{
  "num_hidden_layers": 8,
  "hidden_size": 96,
  "n_experts": 128,
  "experts_per_token": 4,
  "d_expert": 32,
  "d_shared_expert": 0,
  "hidden_act": "swiglu",
  "moe_layers": [0, 1, 2, 3, 4, 5, 6, 7],
  "router_score": "softmax",
  "normalize_top_k": true,
  "routed_scale": 1.0,
  "balance_loss": 0.013,
  "balance_bias": false,
  "init_std_router": 0.0132,
  "lr_router": 0.00404,
  "num_attention_heads": 3,
  "num_key_value_heads": 1,
  "head_dim": 32,
  "vocab_size": 9304,
  "norm": "rmsnorm",
  "norm_place": "pre",
  "norm_eps": 1e-05,
  "positions": "rope",
  "rope_theta": 10000.0,
  "rope_fraction": 1.0,
  "qk_norm": false,
  "attn_scale": 0.177,
  "tie_word_embeddings": false,
  "parallel_block": false,
  "init": "uniform",
  "init_std_qkv": 0.0662,
  "init_std_o": 0.0,
  "init_std_up": 0.0662,
  "init_std_down": 0.0,
  "optimizer": "soap_variant",
  "learning_rate": 0.00668,
  "beta1": 0.95,
  "beta2": 0.95,
  "weight_decay": 0.033,
  "lr_head": 0.00593,
  "warmup_steps": 200,
  "schedule": "cos",
  "final_lr_fraction": 0.0,
  "batch_tokens": 32768,
  "max_seq_len": 1024,
  "doc_mask": false,
  "train_tokens": 190900000,
  "max_steps": 5826,
  "dataset": "wikipedia_en"
}
Below are experts of layer 5 (counted from 0) of a mixture-of-experts language model. Rows are named router (the router's row for the expert), gate (a neuron's input weights, with its number), up (a neuron's input weights, with its number) and show model dimensions 0-95. Each number is 500 + 25 x the weight over its row's rms, rounded and kept within 0 to 999. Numbers have three digits each.
Before each expert's rows: a language model's description of what the expert responds to. This comes from a sample of Wikipedia text that the model never trained on.

# expert 18
Opening pieces of names and words after a space or prefix, such as Ed, Ass, Sri, Or in Ordnance, Al in Allegiance.
router:491492492504497502512536498523498455496544464471502457497481530548490504477505498486489526486503464532487545545461484535505508554491493484512468512486509500449532506505510463498459475517463532545492515480491463506459552517499483531537519510460483533519481516501447505507511513476511503489
gate0:460517500483539489475528519522484514467467494529508490467492532494494536531523537496470501512484461483504518479527521508527482479537454511502536496470475436538505540439511513506496489512493507555519494487519496532507529509471518493460522495525489503536509507501481463547488498541496533475
up0:504491491535471523465487547528488536496460445534503467468505451492532510527493462535549529472522459526489519475537453509525509524494458472465525467501475516497492481508508486513500460512483522520487488523461517539517498504482526499514534472504490522500495484531476506546497484512522512495
gate1:524501505436524462450485463473474510479525474491485505496478503486439534510503504493484500502528529459515485494513507481489568450551522479501499505529492530464520502516505512535459536507510471463497504445491507501507517492519546493458496486494458508530506515524485510517491475500470501498
up1:486539521501538508505488514517556473484538485528491529535506525488504474479510513498515518469476506525467494494462465479479510481501498531485513489519524496441472547506500498489515502547517491540495460519500485489510517474472456485509482560502506468453509481474531470476568493475501526512
gate2:537495442524527491499511466519486496462505534475489541523516486509513497499516508533436457490472514526526512515483530459537512486521461492535502471484522493493474498470497537500489535500484525542532508545486541493469561507465500524502525496492503538533472463512521484508485499491486528503
up2:493513524485506499493485498516512496516462532503528567482549515534472528485453477503490516514492500500536493515490517470548479483479467490486527515521495492531490516504484468486547545519520525458472510502524498491512511474486481495492512497521521518445502480448477458485518560480536455525
gate3:544468506492538504526534485505472538528451466486476505498506531518501539493504490494492504468547518483453496490505519470491502494552501483495506489481471515498476469495517475505519515522499510499522490479456515501553449560496516489522484467544482470536458492502481541459520487472533487500
up3:521527490490468494512501478470464491530477509479503493491489514542450488471486518452523509495511492486467498499481507478489477526468515491505520500500499516580492489496505542519487513535456531501466514550530484514514500466482464517452469537526471517470476540528484535515469549508482483495
gate4:495530509496536511471504541555519535502552476508492486486539462458492476509512492480538482520507508441509516544456520531511503470517485524527490493480515504540546489491531508477517499487463479447450516522474531492493494504519524485494541498448508497499485514456516487489521499523506505522
up4:502456496486526492491452535483496518501502470496489495560459519499533499496522467483490513501452473531505484541551494511538501507512486534486446502472500489486528543501498494517516503476523509508466560481464469492479496508547491496493525484534488489545539475538499463478522501498535521515

# expert 54
Proper-noun words after the or New, mostly places, nationalities and organisations, such as York, England, Australian, Alabama, Philippines.
router:478529465528459497527504466520517465492541513458474490467507520497513502456492481510515522486482521518507484541461496516481542473463505509491498519524506493463514520539486497510463496477470499534492455492481487511477556532508515541528524477459476515509441517507468472534480495476522476528
gate0:521504498519512480501552493486515466494529512524497527504483504503482453476510496479484488506473514506492481460498514475534503466509498523519484496515464517483528506488471506540484511552500460535453492468489511532488524530514550490485485448477481554498517522470526548523558506487485468551
up0:500465527485551519478495501515466518504537510524469483511543525486489507455541472529477478541505517513489473513491471471525537531496529517505490478541556518474516519519541435525479517532499527507510513518483462554517517485494474521496529465501498463477495521494484498517471489493480524516
gate1:514577506466532545477489468519515499509426529500542500487520460519434503491514510515487500529503504499463465519470530510510498517482470477490545516489480492505467554492492500505512481487478534505487467485489497490494520533493528491462474494495507463496498484455529488500520521501541524486
up1:482454509511536509515525487510485522497477519528499533543520522495480475485484454504479453492518473524516530516510513511465489469505467505524506502531488534511466504457522466525469508499565479483490507464535471498521524553498512459519472480527494501503485518471499538496473560509451495503
gate2:500490486539509540482498471512498513517467499458514512499457518478531495515463483523434465528523471476514484471489539496510510485479505503468454519457482471523459497553491457490520519516515489491468476517482452499472522503508475542475473518516501505535473510499504509517523543491460540510
up2:497503506537463526493505541544519499489530495511524502509512482512523516483539470499510475510495558514508472493496507502484491511459529479505473462497495535518517509535499527487485487560490525519559529458500513511457460518529487493522500472490467461537564507473533509538510519504507532471
gate3:500518446505547488521531497522492535542509489498478506485496473509520527506477526503545504495511556487469526509438499480465493516511486506487498496531472518519498445505518509507492535432522492498515445470505483499533449503485492489457489469565491494504512503495524490516524512475499512534
up3:484562510498428493535495528481500526496494529480489502455477498505505454511466518496542454498495497529502505504480478515464484531455528526483490493497506502485494533504463467485534510527474484505485509457537529488496533504518509463479508429491484516521471546527516502485511523519489468514
gate4:492510538498537503468475495526509540514513480463511542478505415508472489481521446552507514523476513471493484505501538470512494509514490491510526508488443480509499467513495525551488458529513495491536492537505489536499502528547515515496521516544507505501487495488521501538524488473510486537
up4:489432519465527542522515490540471520477546479520512503483520512463523524504450544486518511513529482524472530484517499502482449528500485536479455529522490541508480487517508563488527478503522510490529497518512475496510509501505492506513504507533506483484477531507545537487468522518453504502

# expert 14
Head nouns in names of institutions, government bodies and places, such as State Department, County, School, Museum, Act, Building.
router:494488487515478457529517484531547477509527537503502527534543538495507518492510499476486523480495501510494510516456448458536562457477487517528481505542485467479512531530494491543485494486487487520491479482514481517480499497487474553547466492464525515519468498475509537474471521510504481479
gate1:483500490499508435514479538503536523457493522542497503520556513515517491484547530536471509474439512454494510473498527521515488502485507482482486441538472533504485519536514510507540501504531487496522484511544537495505549509493527488490493493481553506512510504459521499489482466493508488489
up1:513508465440515484501471481500497514513492480497494423507465468504517509488490528463471484470493497498471541447493506515470467531497475448529501452518451514501526519498490517457524456498495502492492490520520483528504516509521477494488487481500578483491459493475514480495502513477465491500
gate2:498512481487537418520497469478504462487513487522472494509495512476474500508499507491524438458503541490503500547486452533504544515479488539481514485519517471490509480473453536528528514511522514496513489435497540518522476471531534474526546498493512503484507492512518502494483515470512491502
up2:506531508478504505511540490469519503509520523488514508530487508508474498536481524534493542481486524497483484520464522473543492534478463493531544502517506487505475521490465513514485521516484514464485511561510528493481476481487473524565464488526560540523510464498526514497537532552483501527
gate3:444533481507480527483476505506521477476522494502480495478557510524454520471500521464520487482499519512546510503475441453507471515530507505526497514490483495509513508450531480514529462461540525481524461510471506488517447495520516510451541484464478510491505487512506506499478517462524482513
up3:508519528545517482498517474520456545508471539540467505523509490506483461446499451523465495457523486522511505502445485497492515475526492512493450476493537492534480553509478530483512501486486512494466533517504473534506474475433486492484504502514494502474505530527532526496484498510476491522
gate4:525484509492480477529499509521468512474496465494497507509532454476489516465519526492489489529535499533532466519532473558461550501485499475492466494502521516492474449477506444551528490468494498483545446486464510487540497511513524476498508491496509490518461516491506486521548482515518501468
up4:485501502494504500525485481464541502533511506538463509472500479490554481472476457480446480444493477474526494517488562478526482460502475512474506483516478485526520515497460512505513522494493461485516526498506494531503479482490484523476504515462484502425509448475463524521520478509512513507
gate5:514510514534497496515490543521526452494509476511532539481512491471504482522504510521483522491494515498516505471476495549519508469544467540487505509441512474476495492502531473463438482527515524507466485519495500495517528529479487521523563501471458490466510537498542549505483520472493511471
up5:517457498503492473499488480498472530499490510514503493541500475498474494474479455521494480506543509504525489488482509476549508458516461509530518520504465481453464496522484495503525524477497498489510501545497489499548500498548475532496484458508522500501465558514536531504553504516583505502

# expert 38
Inner syllables of Asian, Slavic, Arabic and other foreign names, often with diacritics, like anth in Thiruvananthapuram, uch in Fukuchi, ull in Abdullah.
router:476477483516497487509522514489508451487490491454438485512480533493470502482501484462533518462472482526547525522479464527536490526500513499480509545486504458463509481479516483495517503458527544525486490493551472529471505507472509513493497513476470487501491518497534487460454535448524506506
gate2:524489501483515456533529514537511510486481481470460508531554503532510514494495514477452494475507487502483452491502536501492489532464462499522517476475470492552470480549481481529530508505495474491528497483474524510491459546487484471520515535494466490544476512524503454539485527505474508478
up2:483526496490475514492488479499489537527492491535513523453507532529493504492451513516539552530516504533540510483518469503498558538477474524519507476479534522507495499479526500481497534522497492503449445480479498539553498520459509522513469510497510523493491484509467501521563503470475519493
gate3:510514512491485538535463493488495518446464485476454489491535505495484495522502447519481473474508507497500498504496512484486529472464484488504512513511476526477479496487479496468517455543455533559490497464446481495529498516471482519500557468475496469492451511469479529539517504529477498502
up3:465451523530485488524505490539532519504471533483524505481475477523510544461513479508472539491520508506487519506502514478483501514572482514461559530496451516476491475529464488511515477491514481504473512500507502492504513474540452548531504491522493441490531501501513502496532522523467484494
gate4:516478458487507474446502546462491502534450516510504502510525506476527508473495486520486513453526530469534493498500495489532438492484509490511475500467493502468481534448477483508479502539494506464487513483495484513475474493488525486500531483505555489515472583510511493510543471485493517503
up4:475490519517474464497457485502480511464524499477500533506523501524476466495462547509499467505494511523542454477473505466512486508526518524483512494509526476500535472497452495502488493450516452478476467487521492483491497502501553503462525507496501538514506512522518505472541464554507569512
gate5:492490507545455458534465504520487498476492553490511535524498475488522493482491507508543495479472484529479508492565478498478474534427500512459500511520473522495513481465465486550481505515512506498511473500477492463494502485466466521487483478463482526486466481527519490525512472518492512548
up5:472499467469479496497504498519493512497489525508469505541463522467530508493507513461470473462522504527514532524491464548471520512478504495467441481491480510453490524486530479530473462518489522536487457467475527514476520520499489467518510479456513508482502510509511488578492511551502501516
gate6:515518474491523511466508487488502499555468439514518475512482509493475467529471502491512496506527520542482501504520505488521483516520474502498487486478499489507539501486528559529435530518442534482537463498491475497480491519532480552471511476498525524510488484427489510487518516505511468495
up6:538475530463508466490494539508499504498520502462515552525530509469489525485504501491440520529462475501483517511488554510521508493516488486512503488516491519512483503461568522498452514471496507514534490506478447516451518491480519517503463466541495496449508504488462502490520480491502550518

# expert 50
Final suffix pieces closing names and words, such as is in Memphis, id in forbid, us, os, ic, ts.
router:501467493514461485546543492535530471481500501464489527531494492483476508457527489466550540467480476501557479484500485532509482532454530483508483528513509500473542470464515489495469514461491512508449485504534450513463490482509490519498484487475464524524492494481490521485479538484486498496
gate2:507549485485513498506455501505511520486438467476491505517566534478484500470483452530475498538566490500534488510497521494526522502492500481497488535558483518472505499527505498514508502530466494512489480531477515481462524529528515482465474468504497541502465472495512487543468463488506509501
up2:473486472522484525542489489472507499531474462485470439482537534475482485514487548517513509504528544449530510458530496532492477496511493510511484515522524498489525509473491508484474547516480514522474515451486484483504471512463522482506527488477501526495456523481495495495487449508532510436
gate3:451547496521459506504497544541478515480492497501517531474481479477479506510491539481486485533490506467525509497488525497514443473481459462444477501489507478541527480506526510503487450509515496507512500507464521486516470456498436519486520516485487511486456513444490484513542483507479509506
up3:496467486530488496495502489502504499507488472556503509507518514508475502476517522495508498518495532491474524483535505490489441486549453508478564501550444511473514489491476508497487521510444497559492492534510495490505495479497470495480474540436518547469488494503520514487495515492531448518
gate4:483507501486553519500457478554497530512473482505516504511508486495509499522532479497494507492489542502480485501512487508459474512466489473552506477484496494539507507494477522468479512492535506506494535508531493541424491563453489501480527482479475465478493507479548531487474500447465482490
up4:472504506458501478472496493492515486504497501548502542509470482519486497484450459497498501437522536533473497488509501519541504482488470445501468480435464484489464451502489526515484511476474495527494537519471523508500512506486519556500477508485526477495524470505529495507468506547522522470
gate5:508487516458435493476466481472475530484499538530501493500492477509506531518512480532483477452493499477544512487512464480518509529478508520502482506463495442474500526457499480516478517544520489505520487497509477466544484492478439488496548461511505504510474476512504485526513521548471473526
up5:534480467472483496476526496501493477444486487500505513513498502546459512462507503491458521476534534553483491494460460482478468519472513485486488479469535500510513508505521509465459517478524527562500497533499489520507540529487473475517520492553488519487557488479492478536482539497505498489
gate6:516487529496515501494480460543460496511507512527517506470484481533522516498493499510498490514463501498534457468449552521458451503498497448500468505523477486511486526515467466550500478523479502497503434466516503495488489517499526486483492510495525446565478534513519480520500518480478512512
up6:458491465488486541543524530505492477478544468510500476498502512488483528451464509532499459523488502521480561470482497503508510495477515515554512506511496474523503506511521425506478512512503483504504541500491504478512486505492449489485495461515468513454492487504477491473510534504534498568

# expert 62
Lone letters like n, m, v inside names after a first piece, as in Newnham, Newnan, Shalev, plus decimal points in election tables.
router:472503465509489507511514520548497479537524483469502478472495510530478546506498479514512526455508510517477504496505489526510502508466545544460467535474502532524499485497548504528482501471502529505446512450500499495455498525494453534494513461465493514496486517505463472525494512469555534470
gate0:491535503496523503441534493492541505539496491489502455515538523512538506476464501487508500489460519504511463487491525526469530502477475514524536488465481503512463490458472501490559509501540533510498530517552489533506472482482501482485485452492476461522488511516519537464502549485497475476
up0:533477488477523492508495520540482529507474447542490506502485491516505520525481494519498509487523519499532510530539512499525562481530475502500504538450471514515470526509475502588513496457512535492456548497528495497502514519501513485475506467529510488508544512485503520535504484454516504524
gate1:502546514478539533523444465477515528412485485492538520493559497502492505482490518516479507480474476502469475487519503494499484523464496505511516489460476517525479514489530541548535491520519498505512482525520491487516508546512483512488473509526475447501478512466522493517472495483478514540
up1:459491493533491504495525457513528517496494444487506499514449491536489512539495457495478521485516466507480503502513455476514474479519487487531487509479519511493491493512538537521533455522540496477490520530499501502495483528502460472470514497537452530489517481578514514507525487556480492519
gate2:525510455504542490466495508471473501501504548482494544530513509522516512553514509485483468497478543446526499505471474490476450487482523491500499497489483512517539510467471548469492482502496528521513484497549531455502514469490510505488531475479486497500550468518503503453473488472453505479
up2:473485510500512494469521514480526522466507487537461503546511469518507538511489522486523561499512516474506506529576501512504480487519513518492490494505496469540549495518484506514439521460579547512461498499511501497538499506505463519488504523494499470519474500471501508505461498501478527500
gate3:487524514529482518465492506494541494541487507468468529535477487517479525499529492485515446474526505463513511552479514482459462449539511489527473542482465510547487487507520482493447528532483499484489499480519497501543512469489494489480494548516456512478500511451479499482497508513535512505
up3:524520499506544486480500503477546514484462469507502490488497518512478458476504531488530464450526500483523521538520493478462481490527543496492473516505504541499524512477509494474434548473445487485540498459550482468482504494552498481504494504518493499485484501547479508517513518496486465527
gate4:481519508486489496518468481514477517558518502458484474487542504503477504520529509507484461533501506497548527525493475472536538520525516523525517474486447450484522509479524468503484463484532502516523470495533531542482521499557487532473521523463491495465517494486470473496511504504506504444
up4:537475510427524451493509499510492548497462471495545496482448496472469518461494551499458488499534463503492486502537490503510513504503504489491505479465447497537501517480489475509500501489498446489500448482477526502495474531494488503530477505491527486512510515494496513517528497530534499438

# expert 45
Short letter pieces inside names and rare words after an initial capital letter, such as ot in Cotton, ear in Hearst.
router:481505485510490477511503515508462507471492518520548545516472467521499514472467452466519499479493528464493475491498485529525532517481546487505477510514511547481532469461543458449500516533454482497487543485527534507498487525492498485498489477468462488497529523484459458497492500528498521464
gate2:491516468522499465502513502524519553464483515495514480493527488489504530547479523530498505517516500545521472450511462498539492509506496504490514496506507537493505507536546528508514482504529492533497498524491529470544459512488487433536501502530455511570497457518524511496470498532522473495
up2:549482457554468527525488471518485503502511510469509478482484490520481490509487541516519531495455542490504483479487525528462530474489490532501540536508497515458507515507462486506561489547497469486519529471478538537488483479543513500488533465480515507488477511518469509512523456494523492511
gate3:511485516488523446464476491552508497515458470510513524485501466507502486521490542481505520501518454513520525481518529500465532488503497510502497540517499504531459531508487507489507521506561516533507458486522523433498514523496468424498518489530491481484523543521472503467502500506482479527
up3:511510491486513465493498518432515489508477519495558516439530505512548544497500520499512468459472532484502511478492518499505533502483509515474502485510481531530479504457532504486494507532499547520465543527510453527533472520516506510528508478523508495491457549480468485534511471487511523510
gate4:512502514498546496498544528478441519493482502517517515483457470435462496492519452523477555478542501484524506510508541497512508488490488527534460459540467490533521467501472529472516471481495514470449481524492504503498467515474496473494491525500482478491462501492488518513512513492467526478
up4:478520499510493478505499452536480485546552508461521516520515451517489489502486509494509498499454516474489558548510503523465481439494541506496494504505505503523462519548491549482505490537502508548522494505491490485482457470528492512507554504492510461480527487540505482512492510526509487469
gate5:514488462480503503490505461473464520512513521482516498494498511523499518494489502523478526478532510484509472502539516464536516558509564491498453500504496516550524545494515548515506505518523523459472492479521465473528490548493542507524499470474498540515538529567516492530507515506504501494
up5:499469603515501505490480531475482538500505494536492469514467520475496490508531505496538524505523515507473520498542478471494486468502529497545463504439502498512537489504493525519486542520533477504489493469526466537542519492503454507533478516526492506508506524500482528489496527468502526499
gate6:524508471521511503495476507508517505512492496476463555528474485522516494523541504535473516508450503504477489491477470483490507518520537451474463510512446527525490467479478484522536549520519489515528484494450484496485486470507548467505558502503515535467505467468524532517489490536525515489
up6:527540512505482507524507497526521479509505508524487495483540500532539512474456556524485471451536484469469531478505535511524518522502508516477540506501498543524533547470484486480465497476482465434466499516517507517537494487488477518511523447509530494503525475473527479478504493491515508467

# expert 6
Commas, periods and semicolons ending clauses in prose, plus conjunctions like while, when, but, although starting the next clause.
router:504527499511502485526452495518471498516510470539540514508573505483472488535494506531517501491509491493524507533474525507478472448570467489517494452524479495496470492478523532494503470467470530503471499505476532487489472491522541482497460508526525488530505477466490488517536489482493472456
gate1:427477532484503512480449487480469528539504521511511485472488479518488487499462488486485487452516492515458457483508502455468489494542526515521482500487492500492478528517483510544491478495490538513474499535520520525485506446481521511486521524541482479546513483505476477531460473534530526503
up1:487477512490513479466500518572516498469505482487473488546485493497510430488522476515515490483508479513531455521470499513493494527481530513495542531480485528464486473499533522533481479471512445475513504466484498477473500492550493502500499496482518515462551528529477492441515498490515527519
gate2:490464520521480484519536483534486487481504494523519493477498502504504509498463516497524463492530485494481485498526487519505519490501551489513512495513443490491432530498497509501489477512497462523530558470483531528434481523463545547530471496524473547501504533502478513463509500516526528532
up2:538533490454470540474475517460491500490490523476475497525515516491491511496499537481529526492446540500489460515517502461509508467474484511507518508526495496521492516524491506433500487522502464513520489486536512525540561514494506483474462483565521528504499512491523493534449484520511515471
gate3:497520463540517499492465508498486501501492534529505543531525484514477547490495536529516482485474501436523506472494499547505465519536517524454508504531525477481463527480526478494514540513528501535477478496524504488507507491463460529509547551496470475485492502478516494527517514517458476537
up3:444540491503456499520526495537496533524511454498486536499482465490538527503508450497522480452490500480462504534493494520507490500513499578498528478476516506471488516490487448491503510460525464523499473496507496465494497514485490557522524514554462483484471501480505519529495487498504517497
gate4:513484497482511491498477484524531522491489473474529472498475462556498510463471498497480463434464512513466524548477491497565491506533524495553510491514469505535524478501477506508511477483492507482533481505505462506525522485542501548492481555477458505518484495465489472505495529478491511509
up4:517505508529494497475520526474463506489489465520473523496521514497516504527516498501526494559547524487531515521516546521468483507446477547454494516475525505456490477512522486462523466490483503510485525471508528504536471496468520538505515431526500498520467522484495529504513471540501497541
gate5:470498495462503503492522474532498453482514477465444479511482470507483487517489504511492541478499500539508473467480486463486515501476519528499496557493530495502465520514501494497519471519504453522489529512511492471430478547516552493532500562473490510507471511509507486467456500518477532494
up5:460499548506517467481501478526474536540507470459492483531490495504528513494532527469513506530515484472459502506473538469482553494488488480497440474524502511470518515505455502494527522504477502473527510492495508458506506474514427539482516505501473456514530516505463484516492493480504457516

# expert 44
Digits, decimal points, periods and percent signs in tables, citations and track lists, such as 30.0, 49%, 2003., 5.
router:499509466493476503538500524545500469529537475441504462544466545505506508490482478484529543472523513483484535557507476533530494496476523499483505529513538530497492526514502500496469505461539513503474512471516465487473555497494481497521518451460517499498514478507467478509519516512515523469
gate0:520512489539480502490501542518512523512515483457529490510470540507479476494541481497476463518534518510506478461519500456496470504516470507537487499528560519505496487535517513446515491492451478521542491481537521465455528469489501539504501488518476510524497518479546537496481464531477514513
up0:504481495504474521480453537535491508496483486504532529527535541485505455490476472488504496474494518478502441468511490487498504535502478459511509539508498539525509513523469474493486479469518468503490502488495499480586495523523509509501496494500450473501486500481520453541497494500533450446
gate1:500538470494499444512541529470532491537519486535506482519487490479491506494497520471466472485502519497526513507462512514476484560517501523489491525500484505518504491437484547514525528516459491478522502481485506478485456485505477517544514576457501527483521496468539495510530477500501482473
up1:518530491478516534508511480514485531516490485513504509541518536533503488525499461434530468478552508511484516506493486509515541501497516497516503542510497519474465510500470477494552502504507546531506441511500497509517491502525487515507523518475503570461467460471517497549509499482472453489
gate2:499463537526494481513505482496483511534503466443509460519494482479494464509506492545492486500510500523499460556465475469477511524499502500543474495473495475544507475491500499490508466476506485544536479448508507499492487441479510501513469495526519519494496475497505525457546434525515482529
up2:481488514505515467467542532458458483502461540537494486494482469490547492493471523498473493496520482519506525483476531538520516501518503529537514504461558486505482493484473494528546538474519512520505515537504495519493454492518538516534496507531466535492520549489531469514476489520474496529
gate3:499488509515509516517435506501480537531549471474477499518486529440525516526474473506495505516579488476497489510494545488485493487530463496527467485486504527530486502464479546511501511503505488469477491513514503502495438510515537471519474512530514501480503477527502518519474489477505526439
up3:453486506491515455494508470465493519521507500526518480495490507501550501498461511479525477565468488454522517457476517511512511513532525503462512534503501491523496483487469497495512517483495459507470509533498501516475483496478485456536558499470517481531468511520523497494495493555505519573
gate4:542552463478523557506483511503494513486494475529491500462471511514502496535515521484496490492552487484512483542471514505488472497507483485475536499530500490492515483522532467501525532532493480504468473533520496499535494482534435449525546502511550495534492498525516473476499456533509494526
up4:488554450493493498513484500478481490464521510504482524491487506562528555489502484499472516485470512467511495484485493522538582547507481497509500509445485473520482487498497532527545501466476532500577497493506516493500482495521534532492501501499493474478519520492497478527477504518534497479

# expert 25
Month names (May, April, June), Street or Road, and final surname or place pieces like -berg, -burg, -ley, -field.
router:484497499496464475547544535521507488524533534502497526534495506498519534482514466486532523487483549499517502523476476497544516490472518511474497523554542496458518512530499519502484504466511529532479462459514454528470514508507470509519479462500491483533488511508498476518483545469542498455
gate0:517498516485495488494477510487509520503540512497506496467481463532489536474556525546460549550511509488516528504515495473476494525523479512499508458498479544546494494542482513485543479497481529456443477489472477485510506545476470470554447483482474481498498484522494494489492506494508495499
up0:514491494549525492489458513499493543455490552493515520480540522499504490485511494510476463537514462478518520498523480539467490458524493508462484533531519483535524485449462474496536489481496532518481470508501530497506426502476536457492471511507511503464482497510489474460515492507504508523
gate1:519499495471518530433454510504522486488482487509472507502475496508506556475442545509500503461516508475450493487499486462498508563512486480517505461505453510493481494486552490487518498465499517480479441496492460507482494485483494506481525505486486472540497529467521477515494502443507495501
up1:534495473525520504539441493540474544494544482484548491496524505508513483517523482465514498470468525475433513483481513487500497486512502485518497492507499497487505537474473496502519464527505447465477496507503446518546462521472513507500473502503524484511531515540538469480517512478452520493
gate2:455526520501547508456449487486468483502523523484490487524525481492506503521490530500470515483483489498483480504487468495510484471496471493530572519523533562522462465481509517517517461476537534497475501524463501494559476477506534478537484527510548534518503496492497509527481479497516504497
up2:475500458515487503484488491516510518460493499518504522501480481522495505480539482491446540475461539538473467486527489464502491533477492507476515492544523527494521494484523521547509484553450540498524499481506470522504523518519556526493542516494486484483496477469483482460441469512507523489
gate3:474509502475506486452481521454506512528494479488523456500511495485475495530528471518493516507541501506541523527479497520478511485520461490526512488485526490522496483463465496533487521496511454446473483478501539488539490519520583489500480511495498506487466498516471560541488543489478524521
up3:503477519456533524480535514466555525497457549472531467539526506470535525483482527537502480518513445465480526469520520522484488497504449535501495520500477463511517524485458488479505505478462482517483457492480467490488522499534515482497502482462480504531484497458532481496491496513510498494
gate4:486481513477493503447498524489451479464470472510515491500490521487460539509530468545483499547508483531474445529510493511508486516494519493485517470513461516472494486470510480480473490489529530503483451493485471499530499485544483491521460494503469512507438574482528487492522475504485498489
up4:501497558449487501461571519491529484537537501520477525521486549551448541506483464505498498485475495530512507480515533476496485510486521493522507466529488525487463521470491514526488513480508502509520490481492543482485539514515497543478527502557517471513488501479491515509497533503471477513

# expert 33
Closing pieces of split words, like aw in spawned and in-law, ay in Monday, plus digits inside table numbers.
router:469537468496453499508504526513521465505534508418544500512456500503488532535473490515549533455499526484491519510514492528517531469491522547445466504517508473491498536509498470507486502475491505514482515495523470510506534542492475506535495498497459490512501467518477456495485479489490481474
gate3:481505504478490506523469517464497497536494496490503540522496550521457443449510517498512515555486491431456448488489520507520505555479489506512474481519471483502459526482507522508527489497491489498544486482503515545532499491544504475518510548483496497528527526523498480512526505475490512512
up3:499503500506481504488484456511485539471478466458502481495511443456529486486525484546481510509511527494508501501543495518503557486492422471475479501472462505516511506458532498478523508480499464536524501506507480475523494494545466519531517517485474514511490508446508482481460472478473511483
gate4:463503525504506470493467491537502510484512488491551513502494461495501510459430464492461493475480518473474518519492515544503474459503479519520503470484469533484476490465532544475525461479504519479460527545453506493526528486493494503473497501467489484492524502458511481473453472488493492519
up4:502508526577475514485484483511506543431519470523484486499504506486484502475519487516441479484493466495494516444526429524520490491487527478502500486513527509514493496507525479519514513522488494507533487529475538470464467528469505522533529504474496530483518465498529493520540483533512496507
gate5:502502490492475501450483464501478506462465491489497484457496512511528499502475498507506451471529495490491467524451511491490454489458499514488517483479431499474494525482498494568557490492499467508478491516491552510489507489501526515524494494454507481450515515486544454488488471542500492496
up5:497530510463485507518490489494507501501480541504446542474478512516504460467511520472513529543460521494527496520476479509485487479491495457483537532492526517502518474477489548513520495464520506498522469498528520532526478452496490526540497439523507490456482526529539470509525520482526455495
gate6:505497483477494518500510458520464493557477489475497503486505485514493496459463472500535493537494506483457536469537464497436505518467504466501499524520473514468518495481526511522512523560504510482510483504535511527466529508520510546497520523459491510541509488446520542480474479488515471507
up6:503490538456492466520509496479486502519529515486502487509515486477551491483484533501468510553491499450554478473511533520579508472471471501509490516527497458500476477522511517537530511511539465523471470505466528520498495491536474484515471516484524521516467550502496496526515487521527510509
gate7:515611518506529510508536503511464532512509514478497528485516498478505457510510493478450512529500476508491483463535504503498502493495506524477511508470441538514523500484474495492491448489487492489455510502491550479460497498502479481470506479517524530467488488486493474533514467523489459511
up7:515504503511517506449497556465517528501507506512503515516468474499504504517467500513505441533461515479496505503502498490494525466539502484500452457486506480486496458494464459507444526498455502494451465502522485522519458538509442507484539502522544524507514491521499473498517510477468528517

# expert 15
First word piece of capitalized proper names, often after commas or table bars, e.g. San, Del, Char, Al.
router:466443510538501539506525520521476472473519489497509479514508467537478483466470469452515492476537465491494522508457486498504540506517513475484480548493509521511531501459478457496507502470466495504492539452496503468458499544487505515540515518476463479489491520486495471506495547528533509503
gate0:529519534517493548525482535518485539520467502539486493513456514535484442533499487492459505478538495521502460514507502523558514510487500533537491539501499500505503479508501519530511498506488529514491524488489536497431503461504549519525530462481527499474483459490505497484542506495493539502
up0:494513509461556477482520504517512534501505490486471464502480497519487499487550523530487520479496475477477550471508492559480499567517491511491482484482542490493514552535442497462545462519489505470503521495501453491484477488512461450519491503517517470499545491507491507517493514515487505495
gate1:501492485474487526491502459493551541509469497534506505492458486521497525479489517474464472517496502484489495520521475541509533486508531485484487477436493470497534527489500463473537553477496522472469547542515492509517520523559471489523481453479521480521500497476526471494519509535509496469
up1:466473545511472543486517484471505552436523470467530491510503473522503477515525503524519503515496532514515519542477505505511500490516483520494480473545513503478512555520537479444484472529519511506520513511508545479508528485514506513524486516516478505527516466514526513455490478500520530563
gate2:521479478465475547507470545487463492457485480494502499502507498491488548527490460487491534500512498520483459471569502502496445481543475510507473480512487497502505482437522508511501503469519492510500467499580514506520518494515525506514531489548476464454499507470500503498491522515487494511
up2:500490556501493489523531542493472470487489503469537449505518442497520478506494513513528497542497518442496487525585505514467436507521507507491481469456463469516514478497519504507514506519509500496479492521520516500531445503499502498481510514474464514487513501538496474483490502463494480503
gate3:479451531506505479513499445502501584528526494491494497501495506511461507498511537534493486450500470500511519469497487516483469509513517481480514521546528495493511524506492505491533441497489467528505450509513473470547475490512526468486516495503522501481496509500470461471484512470528566508
up3:481469491521492515465495507457501566492533519482511504475552538510470497517502532509532525499538493500509496489510494558488538494478505517464502506545491500513485529512487493502530489509534520496503488465508520493476463468535521477507485520454509474462525515529532480465520566543475515480
gate4:491545482455489516500490501504464524536517503473493512498527536541477492504459538494486522492480476478490504500468503501493556502502495535493508506494442481553539501502460524529482537507524495453498520504477496507496531508494536497552473485456488507513445456471540536494505473488507521506
up4:499486512482505489506492464538495526518524474502466469509515533519505501533483492511534520585489498481487500535509455482497483525520576500524519511536491499507517474516523485458544506464493473506488531485488502474498496468519494517483506517504536514533491461500564469496474479517509478549